Experts of a small language model: width 128, 64 SwiGLU neurons an expert.
Below are experts of layer 3 (counted from 0) of a mixture-of-experts language model. Rows are named router (the router's row for the expert) and show model dimensions 64-127. Each number is 50 + 15 x the weight over its row's rms, rounded and kept within 0 to 99.
After each expert's rows: a language model's description of what the expert responds to. This comes from a sample of Wikipedia text that the model never trained on.

# expert 49
router:44 65 56 61 69 30 45 75 30 52 40 54 51 77 49 32 33 66 46 36 48 59 50 64 48 55 44 39 32 69 64 63 25 44 85 77 49 52 77 73 35 48 40 58 54 67 33 35 60 37 51 35 58 64 60 63 71 33 40 30 33 55 39 42
Description: Noun suffixes like -ation, -ations, -ence, -ment, and words such as President, University, County, State, Party in political text.

# expert 39
router:60 64 58 52 39 84 34 41 57 50 45 28 31 61 77 80 54 20 44 39 23 61 55 45 48 74 39 30 39 48 29 56 33 29 37 57 54 28 75 49 39 28 53 69 48 23 38 57 20 30 62 38 44 37 43 46 40 43 34 45 64 57 37 49
Description: Line breaks after headings, list items and table rows, plus word-ending pieces like ase, ott, ore, one (Base, disease, Scott).

# expert 21
router:69 66 62 45 40 30 48 26 73 37 51 41 52 47 78 57 43 58 28 23 41 61 23 46 82 33 26 52 50 60 55 76 65 53 50 68 66 51 34 27 41 69 49 48 57 27 48 38 57 54 26 42 49 25 39 53 47 68 55 40 67 43 37 57
Description: Short function words and word starts after commas or "the", such as so (soap, software), as, be, not, it, ex, when.

# expert 35
router:51 63 63 62 73 28 36 70 65 40 55 51 45 83 61 44 26 44 36 49 49 29 29 77 73 60 52 67 56 39 63 48 34 58 34 59 37 52 56 69 43 63 60 38 18 53 28 28 74 58 42 51 52 32 78 49 53 40 34 43 65 45 29 55
Description: Given names and surname pieces in lists and credits, e.g. John, William, Lynch, Morris, Wynne, often after hyphens or pipes.

# expert 33
router:65 59 57 61 52 34 56 53 66 47 27 47 52 35 80 39 44 51 29 70 25 63 15 48 82 32 34 72 44 34 48 51 46 38 42 60 59 31 73 18 29 40 55 49 36 40 32 56 48 51 55 83 38 41 68 35 69 30 75 69 53 24 34 49
Description: Spaces before numbers in tables and score or result lists, plus odd mid-word pieces like i, h, pl, qu, ec.

# expert 51
router:21 55 45 53 59 35 49 22 62 30 51 30 31 65 34 52 51 30 41 58 37 75 28 75 29 28 58 41 43 45 56 66 49 53 78 54 28 33 34 63 65 32 59 73 57 54 28 58 38 40 56 55 30 36 36 45 29 22 36 68 30 25 57 57
Description: Word-initial prefix pieces after a space, such as con, ag (agriculture, agree), de, inter, trans, ad, ac.

# expert 34
router:62 57 53 60 62 58 50 60 63 56 43 34 48 61 42 55 67 49 65 64 29 25 52 52 64 41 56 17 53 30 51 17 89 28 40 57 31 33 35 36 55 40 34 48 38 41 58 52 58 64 57 60 53 74 10 33 65 53 35 44 37 37 65 64
Description: Spaces and first digits of years, dates, scores and statistics in tables and lists, such as Jun 2015, 1-9, 2-000.

# expert 22
router:42 57 29 57 58 38 52 70 35 26 50 23 57 62 45 48 61 33 59 23 58 64 35 49 62 37 44 38 39 28 45 55 19 56 31 66 22 63 17 42 30 69 63 40 52 38 51 54 34 37 50 27 44 48 57 71 62 42 66 47 56 56 38 38
Description: Verbs and ordinals right after a sentence subject in factual narration, such as took, was, were, first, third, and openings like sub-, final-.

# expert 53
router:77 66 61 48 48 45 55 63 31 55 36 35 38 43 62 39 71 45 49 88 31 64 31 74 39 62 21 52 64 39 58 37 38 64 56 51 48 32 47 21 39 25 64 54 26 70 55 35 31 51 24 43 41 46 34 46 45 24 69 62 56 18 26 40
Description: Word starts like Jun, Mar, Feb, un, S in months, Junior, and capitalized names, e.g. Junior College, March.

# expert 27
router:72 48 61 49 41 37 30 73 56 35 36 66 59 34 61 29 33 58 56 84 38 59 35 46 73 41 47 28 54 50 43 68 52 49 45 72 51 45 72 21 28 24 41 58 30 29 46 27 57 35 72 70 39 39 42 23 47 30 80 54 25 40 47 47
Description: Capital letters inside acronyms and country or team codes, such as FAA, BAN, AUS, ASEAN, CSF, CDU.

# expert 56
router:57 69 44 58 33 69 67 58 60 30 48 55 35 41 56 34 37 49 34 46 40 42 45 53 71 56 26 52 56 35 54 67 39 36 83 69 58 74 69 27 41 39 49 62 44 49 58 55 51 42 49 77 64 28 77 59 24 48 72 54 67 65 52 43
Description: Spaced en dashes in date and score ranges (1926 – 13 May), table bars, and lone initial letters like b(asically), w(arfare).

# expert 3
router:62 67 46 71 69 31 53 44 61 57 35 62 50 32 85 49 36 41 32 84 28 58 15 38 70 51 21 77 44 55 55 57 40 41 51 63 52 36 79 47 30 50 44 48 40 37 27 52 58 33 53 78 37 27 70 32 58 33 75 70 56 47 33 60
Description: Digits inside years and numbers in tables or lists (201-1, 196-7), plus the word-final piece "any" as in Canyon, Alleghany, Many.

# expert 15
router:55 63 72 38 29 50 66 72 49 64 49 69 34 26 54 40 43 49 30 42 53 67 61 77 49 74 39 42 37 56 64 50 58 58 80 31 70 63 43 52 45 72 76 62 58 27 29 33 62 58 81 59 36 64 28 35 54 33 25 40 33 59 54 48
Description: Single capital letters beginning a name or word after a quote, bracket, newline or pipe: W-hen, O-ff, E-cuador, H-ilal.

# expert 7
router:77 36 35 30 71 29 60 42 54 48 42 51 76 73 70 56 33 40 65 55 25 64 32 24 54 32 37 72 46 49 48 43 67 56 60 42 55 44 38 14 24 64 45 64 26 55 17 47 61 60 50 65 29 56 63 75 49 52 40 75 49 56 61 30
Description: Possessive 's and personal pronouns his, her, its, their, him, them, mostly in biographies; His starts Hispanic in census text.

# expert 11
router:63 46 62 47 60 62 29 63 57 69 27 68 53 51 55 33 49 78 75 74 70 74 43 44 51 62 25 53 41 54 70 43 54 45 50 69 35 55 69 42 50 71 28 53 41 65 35 48 67 25 25 23 36 34 44 70 72 33 54 60 64 66 39 73
Description: Word-final pieces like us, is, as, an, ish, chiefly in Latin species names and other names, e.g. lineatus, Reus.

# expert 10
router:59 71 70 73 42 45 65 55 42 30 42 69 65 53 26 55 42 23 41 60 54 43 38 63 57 22 38 45 55 44 62 52 27 56 19 64 66 28 58 64 26 84 32 54 42 57 33 46 72 54 21 63 38 30 67 32 44 44 55 68 39 40 32 55
Description: Mostly " of", plus word-initial pieces of political and institutional words, as in Rep-ublican, Comm-ittee, res-; also Hol- in names.

# expert 57
router:44 49 67 54 38 43 55 45 77 51 42 49 40 82 51 50 41 75 54 40 76 55 69 51 54 71 85 48 72 39 46 67 50 68 69 49 41 35 59 74 56 78 66 67 63 64 32 53 67 71 74 36 40 40 50 33 56 52 32 77 46 49 59 28
Description: Sentence-final periods, decimal and abbreviation points, closing ")." or ".", and "The" starting a sentence after a period or heading.

# expert 42
router:47 60 18 52 59 13 65 41 64 68 38 57 34 44 66 44 49 59 41 62 18 70 16 54 73 45 36 48 49 48 67 64 41 45 54 48 76 32 74 26 56 46 49 68 37 39 22 56 58 29 30 69 42 37 45 39 68 60 44 52 42 60 42 60
Description: Middle or ending word pieces such as -ian, -ers, -ak, capitalized Pe- in Peace and People, and stray encoding bytes near coordinates.

# expert 2
router:64 54 51 67 50 33 55 54 60 44 33 48 56 33 77 39 46 54 32 70 29 55 16 45 79 33 26 73 44 35 59 54 53 40 46 61 61 35 76 14 27 37 56 53 32 44 29 54 49 54 55 86 40 34 70 32 62 33 71 68 55 25 30 53
Description: Word-ending pieces like -ed, -s, -ia inside words (aqueduct, advanced), plus digits and blank cells in sports result tables.

# expert 12
router:31 53 49 80 57 60 50 44 26 63 32 72 30 37 57 66 26 56 39 68 58 72 66 43 65 25 89 39 36 34 48 55 44 65 33 49 39 41 27 32 44 21 42 58 29 48 50 49 53 27 40 39 36 42 48 60 55 48 75 47 47 85 43 40
Description: First pieces of words split into several tokens after articles or commas, such as com-, st-, ex-, Br- (commercial, standing, excessive).

# expert 38
router:63 57 45 67 64 22 48 62 59 35 25 51 49 55 80 32 43 44 43 52 20 56 23 42 77 39 40 51 28 40 77 50 25 36 34 59 70 22 73 29 38 42 41 49 52 27 31 43 60 47 43 62 36 31 73 41 66 48 61 70 64 55 49 49
Description: Raw byte pieces of non-Latin scripts and invisible marks after coordinates, plus word endings like -ing, -ations, -u.

# expert 46
router:42 37 31 23 53 53 62 54 40 38 50 40 54 55 45 85 23 45 47 46 65 62 69 57 54 32 74 69 54 77 63 35 51 84 34 43 51 27 48 58 36 36 49 54 33 51 45 48 64 24 20 37 62 56 70 77 47 46 23 60 42 35 30 39
Description: Articles, numerals and possessives beginning a noun phrase after a verb or preposition, such as a, an, no, two, their, with; also cr- in crime.

# expert 19
router:51 53 52 65 52 38 54 72 75 43 40 56 69 36 26 78 43 34 50 61 38 40 40 13 22 60 47 64 23 41 50 30 44 61 46 50 59 51 71 29 55 33 29 51 71 61 39 61 40 64 59 50 42 60 75 28 52 28 63 54 42 30 66 74
Description: Second and third digits of four-digit years after 1 or 19, as in 1|9|66 and 1|8|38, plus the word century.

# expert 1
router:60 73 53 26 49 51 06 71 55 59 40 54 50 37 45 36 44 48 56 74 37 57 29 55 33 55 43 76 63 53 69 76 64 85 37 52 43 47 40 42 43 56 54 44 51 50 52 55 73 30 57 60 34 32 66 44 37 25 70 73 65 34 33 63
Description: Single capital letters starting a word, often a name after a table bar or comma, plus the articles a and an, e.g. A|rizona, F.

# expert 32
router:41 65 43 25 44 47 60 31 20 44 37 29 63 70 34 52 24 70 36 71 44 69 58 66 64 31 51 70 34 67 75 47 30 54 65 73 37 65 70 47 61 80 38 44 48 71 71 72 70 65 62 60 37 69 15 56 64 45 43 60 20 26 56 38
Description: Words like other, two, some, more and noun-initial stems after articles, such as rec(ognition), develop(ment), build(ings).

# expert 9
router:63 63 54 70 48 38 61 50 61 46 28 50 57 34 77 37 44 54 34 75 23 56 10 47 77 34 29 70 45 37 52 51 47 38 42 58 56 34 70 15 26 40 54 50 35 39 29 54 45 49 56 82 39 39 75 34 71 32 72 69 53 22 34 53
Description: Word-internal and final pieces such as ate, ated, ort, ower, y, plus "the" after prepositions and digits in scores and numbers.

# expert 60
router:50 68 45 41 48 62 24 71 40 63 32 43 63 60 79 32 84 35 71 38 23 40 27 59 80 46 17 47 60 51 61 64 40 40 56 55 32 40 77 62 40 65 51 43 34 57 31 47 66 73 41 47 65 59 64 37 85 43 77 61 36 34 42 23
Description: Year column headers in filmography and results tables, and sports words such as Championship, World, Cup, League, Award.

# expert 16
router:64 61 49 67 50 33 61 52 59 49 34 47 58 31 75 41 47 54 31 76 28 58 13 48 82 33 28 72 41 38 53 51 49 38 45 60 60 37 74 16 28 40 55 50 37 41 30 52 51 52 57 85 42 37 72 32 68 34 74 70 53 29 32 54
Description: Spaces and digits opening cells in sports and results tables and dates, plus single letters inside words, such as solit-a-ire, cosm-ec-euticals.

# expert 36
router:49 60 29 47 38 35 47 54 58 58 56 43 24 32 72 25 65 34 41 69 39 27 40 48 41 81 58 60 74 54 42 19 63 55 36 55 78 39 67 46 53 64 45 61 33 76 78 73 68 60 67 56 50 42 66 36 35 58 78 74 34 48 42 52
Description: Pipe separators between cells of wiki tables, especially election results, sports records and transfer lists, plus semicolons and slashes.

# expert 30
router:35 55 58 68 45 58 62 49 47 40 55 46 52 46 49 72 47 62 36 41 39 55 67 30 57 49 32 74 75 51 24 51 58 12 48 27 69 58 62 60 70 58 56 49 59 28 66 56 63 38 40 28 38 65 48 72 60 72 39 64 23 35 69 16
Description: Heading equals signs opening or closing article titles, line breaks, and "the" or "The" at the start of sections and list entries.

# expert 63
router:75 26 52 43 40 59 34 66 26 44 36 45 71 56 63 38 70 43 48 58 34 60 45 27 81 35 50 56 42 35 64 52 41 49 54 48 61 42 59 41 39 68 48 69 21 24 77 52 31 18 28 69 66 17 55 75 58 57 39 78 44 53 52 47
Description: Prepositions and "along" after a verb or noun, such as of, at, with, to, along with in sports transfer prose, plus range dashes.

# expert 41
router:67 59 48 67 45 38 59 48 61 45 29 51 57 33 75 37 43 47 34 72 29 62 08 50 86 34 33 72 44 34 51 61 47 40 45 59 57 36 72 13 26 32 54 51 36 41 31 50 50 43 54 84 47 40 71 32 69 35 75 64 53 25 37 51
Description: Individual digits and hyphens inside long numbers, years, postal codes and chemical SMILES strings, e.g. 202'0, 4521'8.

# expert 5
router:62 63 53 69 48 36 54 52 69 47 31 46 56 29 82 43 41 55 30 73 28 60 16 55 81 32 34 77 39 43 57 53 50 41 47 62 62 35 74 13 27 39 50 54 29 51 27 52 49 53 56 85 40 45 67 35 63 32 70 72 53 17 38 54
Description: Inner or final word pieces of names and verbs, like ved, ted, ay, plus single digits inside table figures and coordinates.

# expert 52
router:61 64 64 24 44 50 70 31 58 45 36 29 42 47 24 65 36 54 34 28 58 59 23 38 14 29 36 81 42 49 68 64 40 71 29 63 28 41 32 72 64 72 50 60 55 31 56 65 42 36 48 55 61 35 41 38 68 31 33 55 59 37 54 36
Description: Opening consonant pieces of words after an article or verb, especially cl-, sh-, st-, comp-, qu-, as in cl-aim, cl-ose, comp-leting.

# expert 58
router:77 77 63 73 60 62 50 68 57 39 42 43 58 56 29 43 46 32 30 36 52 64 10 63 62 69 50 53 60 31 58 65 36 75 36 60 53 55 55 41 36 48 42 45 59 36 30 54 47 37 37 37 20 41 57 51 77 28 48 62 68 29 40 55
Description: Middle or final syllables like -ong, -ont, -ish, -son, -ter in names, species, and infobox list entries, such as S-ong, M-ont-es, falc-on.

# expert 45
router:61 67 43 76 42 33 68 56 53 39 31 66 36 30 77 44 47 34 25 50 31 56 27 62 74 35 34 62 46 43 39 43 47 50 52 67 65 37 81 29 27 37 62 51 44 39 26 63 34 46 39 86 48 46 57 44 59 24 76 59 55 39 48 46
Description: Word-internal or final pieces of common words and names, such as ight (Brighton, Tonight), int (Sprint, stint), ing, ult, ent.

# expert 55
router:50 47 58 45 38 31 62 55 71 53 47 61 44 24 79 52 51 22 52 76 30 66 13 42 70 51 40 63 32 67 42 70 49 51 28 51 69 34 51 36 48 52 60 53 34 44 21 46 15 28 39 50 41 20 55 64 60 37 67 74 64 52 27 47
Description: Units after numbers like km, ft, mi, plus digits in coordinates, area and population figures, and table line breaks and minus signs.

# expert 23
router:52 70 64 47 44 63 26 15 57 44 19 31 68 69 28 54 38 70 65 41 63 44 25 51 52 62 26 45 38 73 49 68 42 57 22 26 37 59 30 62 48 68 58 58 23 42 39 51 24 16 45 43 56 54 54 41 79 30 53 52 64 43 49 40
Description: Verbs like is, has, are, have, can after it, which or a subject, as in "which has been isolated."

# expert 4
router:56 62 49 72 64 66 67 71 76 62 52 72 79 51 53 53 57 55 72 56 35 27 32 62 39 37 34 63 32 42 54 65 38 36 64 67 67 37 70 42 37 51 57 30 39 52 41 48 63 61 73 35 70 33 40 29 45 58 70 60 66 41 46 28
Description: Short vowel-led word pieces inside words and names, mostly after a consonant start, such as vide-os, prop-os-als, Jes-us, R-os-anna.

# expert 25
router:64 57 51 65 52 36 56 51 62 51 28 49 57 34 77 42 43 49 29 75 21 58 18 46 78 37 25 76 45 44 51 53 50 35 47 61 60 36 75 16 24 37 57 55 33 40 31 51 48 50 52 84 41 40 73 33 63 37 73 69 51 26 32 54
Description: Short word-ending pieces like ed, s, th, ew, ill after a partial word, plus inner digits of percentages and population counts.

# expert 20
router:67 55 54 63 47 35 53 53 60 48 34 50 57 38 75 42 48 52 31 76 27 56 16 46 78 35 27 71 43 38 55 48 49 37 48 58 63 39 75 19 22 37 56 54 38 42 28 56 48 51 53 86 39 41 68 32 68 36 77 69 53 29 34 59
Description: Middle or final word pieces like -ad, -age, -alth, -em, and inner digits of years (1988, 2025), plus table blank cells.

# expert 43
router:51 69 49 39 50 19 30 27 29 29 19 40 79 48 62 43 45 56 49 60 25 49 33 56 42 30 49 64 29 39 54 70 61 45 37 67 51 54 35 48 48 44 71 76 31 42 52 70 36 61 47 49 53 35 22 28 62 38 32 76 57 13 35 20
Description: The -ing suffix and opening verb pieces like rece, add, comp, cl, sign, resp, as in receive, reception, regarding, learning.

# expert 50
router:55 51 36 37 36 61 31 24 70 67 41 69 66 57 62 43 48 70 44 34 91 37 80 24 58 69 59 62 55 32 20 54 59 58 74 42 30 50 37 55 77 71 58 66 81 65 69 55 41 48 59 63 60 34 61 57 61 46 54 42 45 62 41 49
Description: Periods, commas, semicolons, closing parentheses and line breaks ending clauses, especially the semicolon after a foreign-script name before born.

# expert 26
router:65 60 53 69 53 36 57 53 65 41 34 47 59 35 80 40 44 48 37 72 29 59 17 46 84 40 31 71 44 36 56 50 47 37 47 64 59 42 75 13 29 41 54 52 32 43 31 51 50 54 56 84 39 36 68 32 62 31 76 63 56 25 37 50
Description: Digits inside numbers in tables and result lists, such as times, vote counts and years (1:19.72, 1932), plus some word endings.

# expert 13
router:64 59 54 63 51 34 57 49 62 47 31 53 58 35 75 42 44 51 30 74 30 56 12 46 81 34 27 77 44 34 50 55 51 37 40 64 62 33 73 17 25 37 58 53 36 45 27 58 48 51 53 81 38 40 70 34 67 31 73 63 53 27 34 52
Description: Word-final suffixes and inner word fragments such as ir, age, ed, s, plus last digits of dates and numbers in tables.

# expert 40
router:60 61 63 33 71 29 69 34 55 47 41 63 72 59 54 47 43 49 83 21 35 34 49 55 27 66 33 76 39 52 55 59 24 39 44 42 29 51 46 51 51 77 36 49 35 45 49 70 61 32 37 18 33 49 70 58 59 59 65 59 74 61 57 57
Description: Forms of be and have right after the subject, especially in opening definitions: "The cuckooshrike is", "was removed", "are more".

# expert 59
router:60 62 56 45 40 34 67 30 61 32 60 32 47 76 51 29 36 67 32 48 36 33 36 61 48 56 60 77 36 40 54 40 36 75 24 77 39 34 50 16 68 41 29 38 69 72 40 66 40 35 34 46 29 52 61 50 49 52 44 59 32 55 33 50
Description: Full stops ending sentences and stems like cap, ir, or, const, inst in words such as capital, captain, Thirteenth.

# expert 0
router:59 67 51 55 48 38 45 39 23 47 30 70 43 37 64 45 67 47 20 28 59 46 33 57 68 41 47 63 62 38 53 61 30 34 74 60 50 31 43 36 53 42 28 29 54 45 40 59 55 62 24 72 48 32 74 42 75 59 61 56 49 20 52 83
Description: Word-final pieces of proper and common nouns, especially place and team names, such as -ia, -ie, -ue in Energia, Siege, issues.

# expert 18
router:49 58 30 41 59 61 61 40 54 21 86 29 48 51 41 25 39 42 65 53 41 82 34 64 55 47 52 64 46 70 71 76 22 43 41 57 47 52 36 48 74 65 57 49 55 33 62 38 31 42 31 46 40 60 61 51 66 40 41 32 67 77 31 58
Description: Stems and line breaks in infobox-style field lists, such as serv- in services, -ates in Coordinates, act- in activity.

# expert 8
router:65 54 43 66 58 62 74 54 25 40 36 56 52 33 69 87 38 54 45 40 50 20 52 71 63 77 70 27 64 56 48 59 23 66 39 57 41 51 50 59 33 17 41 63 33 57 26 66 55 46 53 47 79 44 67 43 52 52 54 47 30 54 40 32
Description: Capitalized word-initial pieces starting names or arts terms, such as Art, Mar, Mich, Med, plus art, music, writ.

# expert 31
router:58 63 56 68 52 34 63 57 58 44 32 52 57 34 78 44 49 52 32 70 27 59 11 45 83 38 31 68 37 33 53 51 51 37 40 58 56 39 75 17 31 35 59 59 33 43 31 52 45 46 57 81 40 41 71 31 64 32 68 69 59 27 40 50
Description: Digits and spaces inside long numbers, vote counts, chess notation and table cells separated by bars, e.g. 35,9|8|9, $1,9|9|5,700.

# expert 37
router:65 49 50 71 45 55 51 47 61 65 39 39 50 44 76 47 48 57 31 68 27 40 53 62 77 21 36 55 46 62 65 63 39 29 49 44 61 37 43 27 23 37 57 61 47 40 39 58 57 34 48 38 67 29 47 36 34 48 61 74 58 28 44 57
Description: Backslashes, braces and subscripts in LaTeX math, equals signs in cuneiform sign lists, plus accented letters and table digits or percent signs.

# expert 28
router:67 61 52 69 49 31 59 53 62 47 31 48 54 36 75 42 45 51 33 69 26 56 12 50 80 34 24 73 45 36 52 51 48 41 42 63 62 40 74 18 25 42 56 50 35 43 30 57 49 49 51 82 39 41 70 34 69 29 72 67 52 23 32 55
Description: Spaces before numbers in tables, scores and coordinates, plus final word pieces such as heav-y, ent-ry, sour-ce, trad-ition.

# expert 17
router:55 52 74 67 74 73 49 46 29 40 57 63 57 44 70 40 47 28 40 57 40 50 69 60 68 61 32 56 52 30 29 69 44 23 55 71 34 46 69 47 28 59 77 72 60 60 63 64 66 40 31 39 64 37 57 43 36 49 71 69 56 28 47 52
Description: Closing parentheses, quotes, equals signs, percent signs and line breaks ending table cells, list items or statistics lines, e.g. (Turkovic).

# expert 29
router:35 63 28 56 40 43 34 54 60 56 61 53 18 31 65 42 64 36 37 59 34 36 42 53 44 62 41 55 78 59 47 16 77 65 31 50 71 45 61 35 47 50 59 61 38 69 69 62 66 49 85 38 46 28 70 39 52 67 61 48 23 46 65 53
Description: Pipe characters separating cells in Wikipedia tables, plus semicolons, dashes and slashes in list-like data rows such as election results.

# expert 44
router:67 56 54 73 50 37 58 48 60 49 34 53 62 33 74 40 47 54 29 76 28 54 11 47 80 38 21 68 40 40 53 54 54 37 44 61 62 36 72 17 26 40 55 57 35 45 30 59 49 52 52 85 46 36 70 27 67 38 76 70 48 30 33 51
Description: Space tokens and digits starting numbers in table cells, election and census figures, e.g. a space before 0.02% or chart positions.

# expert 6
router:58 63 59 67 55 30 56 58 51 52 36 52 63 46 73 42 46 57 24 77 18 58 36 57 80 49 22 70 52 39 52 58 48 36 39 53 64 32 80 19 27 41 54 52 34 36 35 57 56 45 40 75 33 35 72 25 52 40 74 63 47 16 37 60
Description: Final syllables of surnames and words like -ler, -man, -son (Hitler, Butler), plus "the" and table pipes in lists.

# expert 54
router:38 57 67 54 55 69 74 48 51 72 41 55 66 71 51 41 68 64 42 43 55 39 47 24 55 64 36 59 56 42 37 50 46 29 40 49 48 49 67 52 24 22 23 33 56 72 35 55 45 63 62 62 47 92 33 48 56 34 74 39 50 45 56 51
Description: Individual digits inside years, dates, scores and times, especially the 2 and 0 in years like 2022 or 2015.

# expert 24
router:53 58 62 58 63 34 51 47 45 68 37 29 49 67 67 36 62 24 48 35 33 29 24 20 73 36 21 75 48 30 45 46 52 43 71 65 57 17 57 55 31 56 30 27 33 52 21 68 70 19 73 35 78 28 76 49 33 56 70 57 42 44 31 50
Description: Single Cyrillic letters inside Russian words, plus digits inside years and numbers and odd word pieces like -les, -eth.

# expert 47
router:44 84 50 39 55 73 76 42 53 58 29 36 69 53 28 58 49 60 54 49 35 68 49 73 52 35 46 45 42 64 39 82 38 67 41 66 62 30 64 75 64 72 29 57 53 49 50 79 45 45 23 22 46 44 54 57 19 45 43 45 25 52 33 40
Description: Opening stems of ordinary prose words, such as int-, act, pr-, ab-, e.g. intentional, intimidated, factions, ability.

# expert 61
router:68 75 38 47 39 24 59 69 67 55 44 25 64 39 62 58 43 52 41 50 40 75 37 75 69 25 75 61 65 58 67 70 33 64 42 66 70 54 42 37 42 64 61 64 51 59 72 31 56 49 31 40 66 61 28 50 34 62 51 72 59 72 28 27
Description: Opening pieces of Latinate words right after the or a, such as res, ex, ad, reg, acc, in research, reside, resignation.

# expert 14
router:74 58 59 66 38 63 60 63 61 28 37 72 68 38 53 38 68 64 51 51 60 57 51 46 47 30 37 35 37 45 71 73 47 36 47 35 41 36 37 69 46 80 54 38 43 41 41 52 54 20 29 45 37 43 42 64 33 38 47 47 59 59 40 73
Description: Opening parentheses and quotes in prose, superscript marks in units, and verb-initial pieces like suc(ceeded), rep(el), inc(orporated).

# expert 48
router:64 53 44 53 36 32 22 64 68 41 50 76 23 70 70 54 45 50 46 48 77 67 45 34 29 56 26 50 64 49 79 74 74 22 50 63 59 43 39 55 62 60 65 45 73 74 59 75 37 73 41 68 46 65 63 70 48 64 72 38 69 58 53 64
Description: Colons after infobox labels like Place of birth or Village organized, plus list colons and some table pipes.

# expert 62
router:49 41 50 54 31 53 13 25 41 40 56 35 71 33 46 68 60 57 52 47 54 40 72 28 56 46 49 47 68 64 60 46 71 58 41 48 59 48 57 58 67 56 71 52 53 41 33 42 21 72 44 58 63 53 35 79 26 75 22 67 65 70 64 59
Description: Common prepositions and articles in running prose, such as in, of, the, for, at, with, and paragraph-ending line breaks.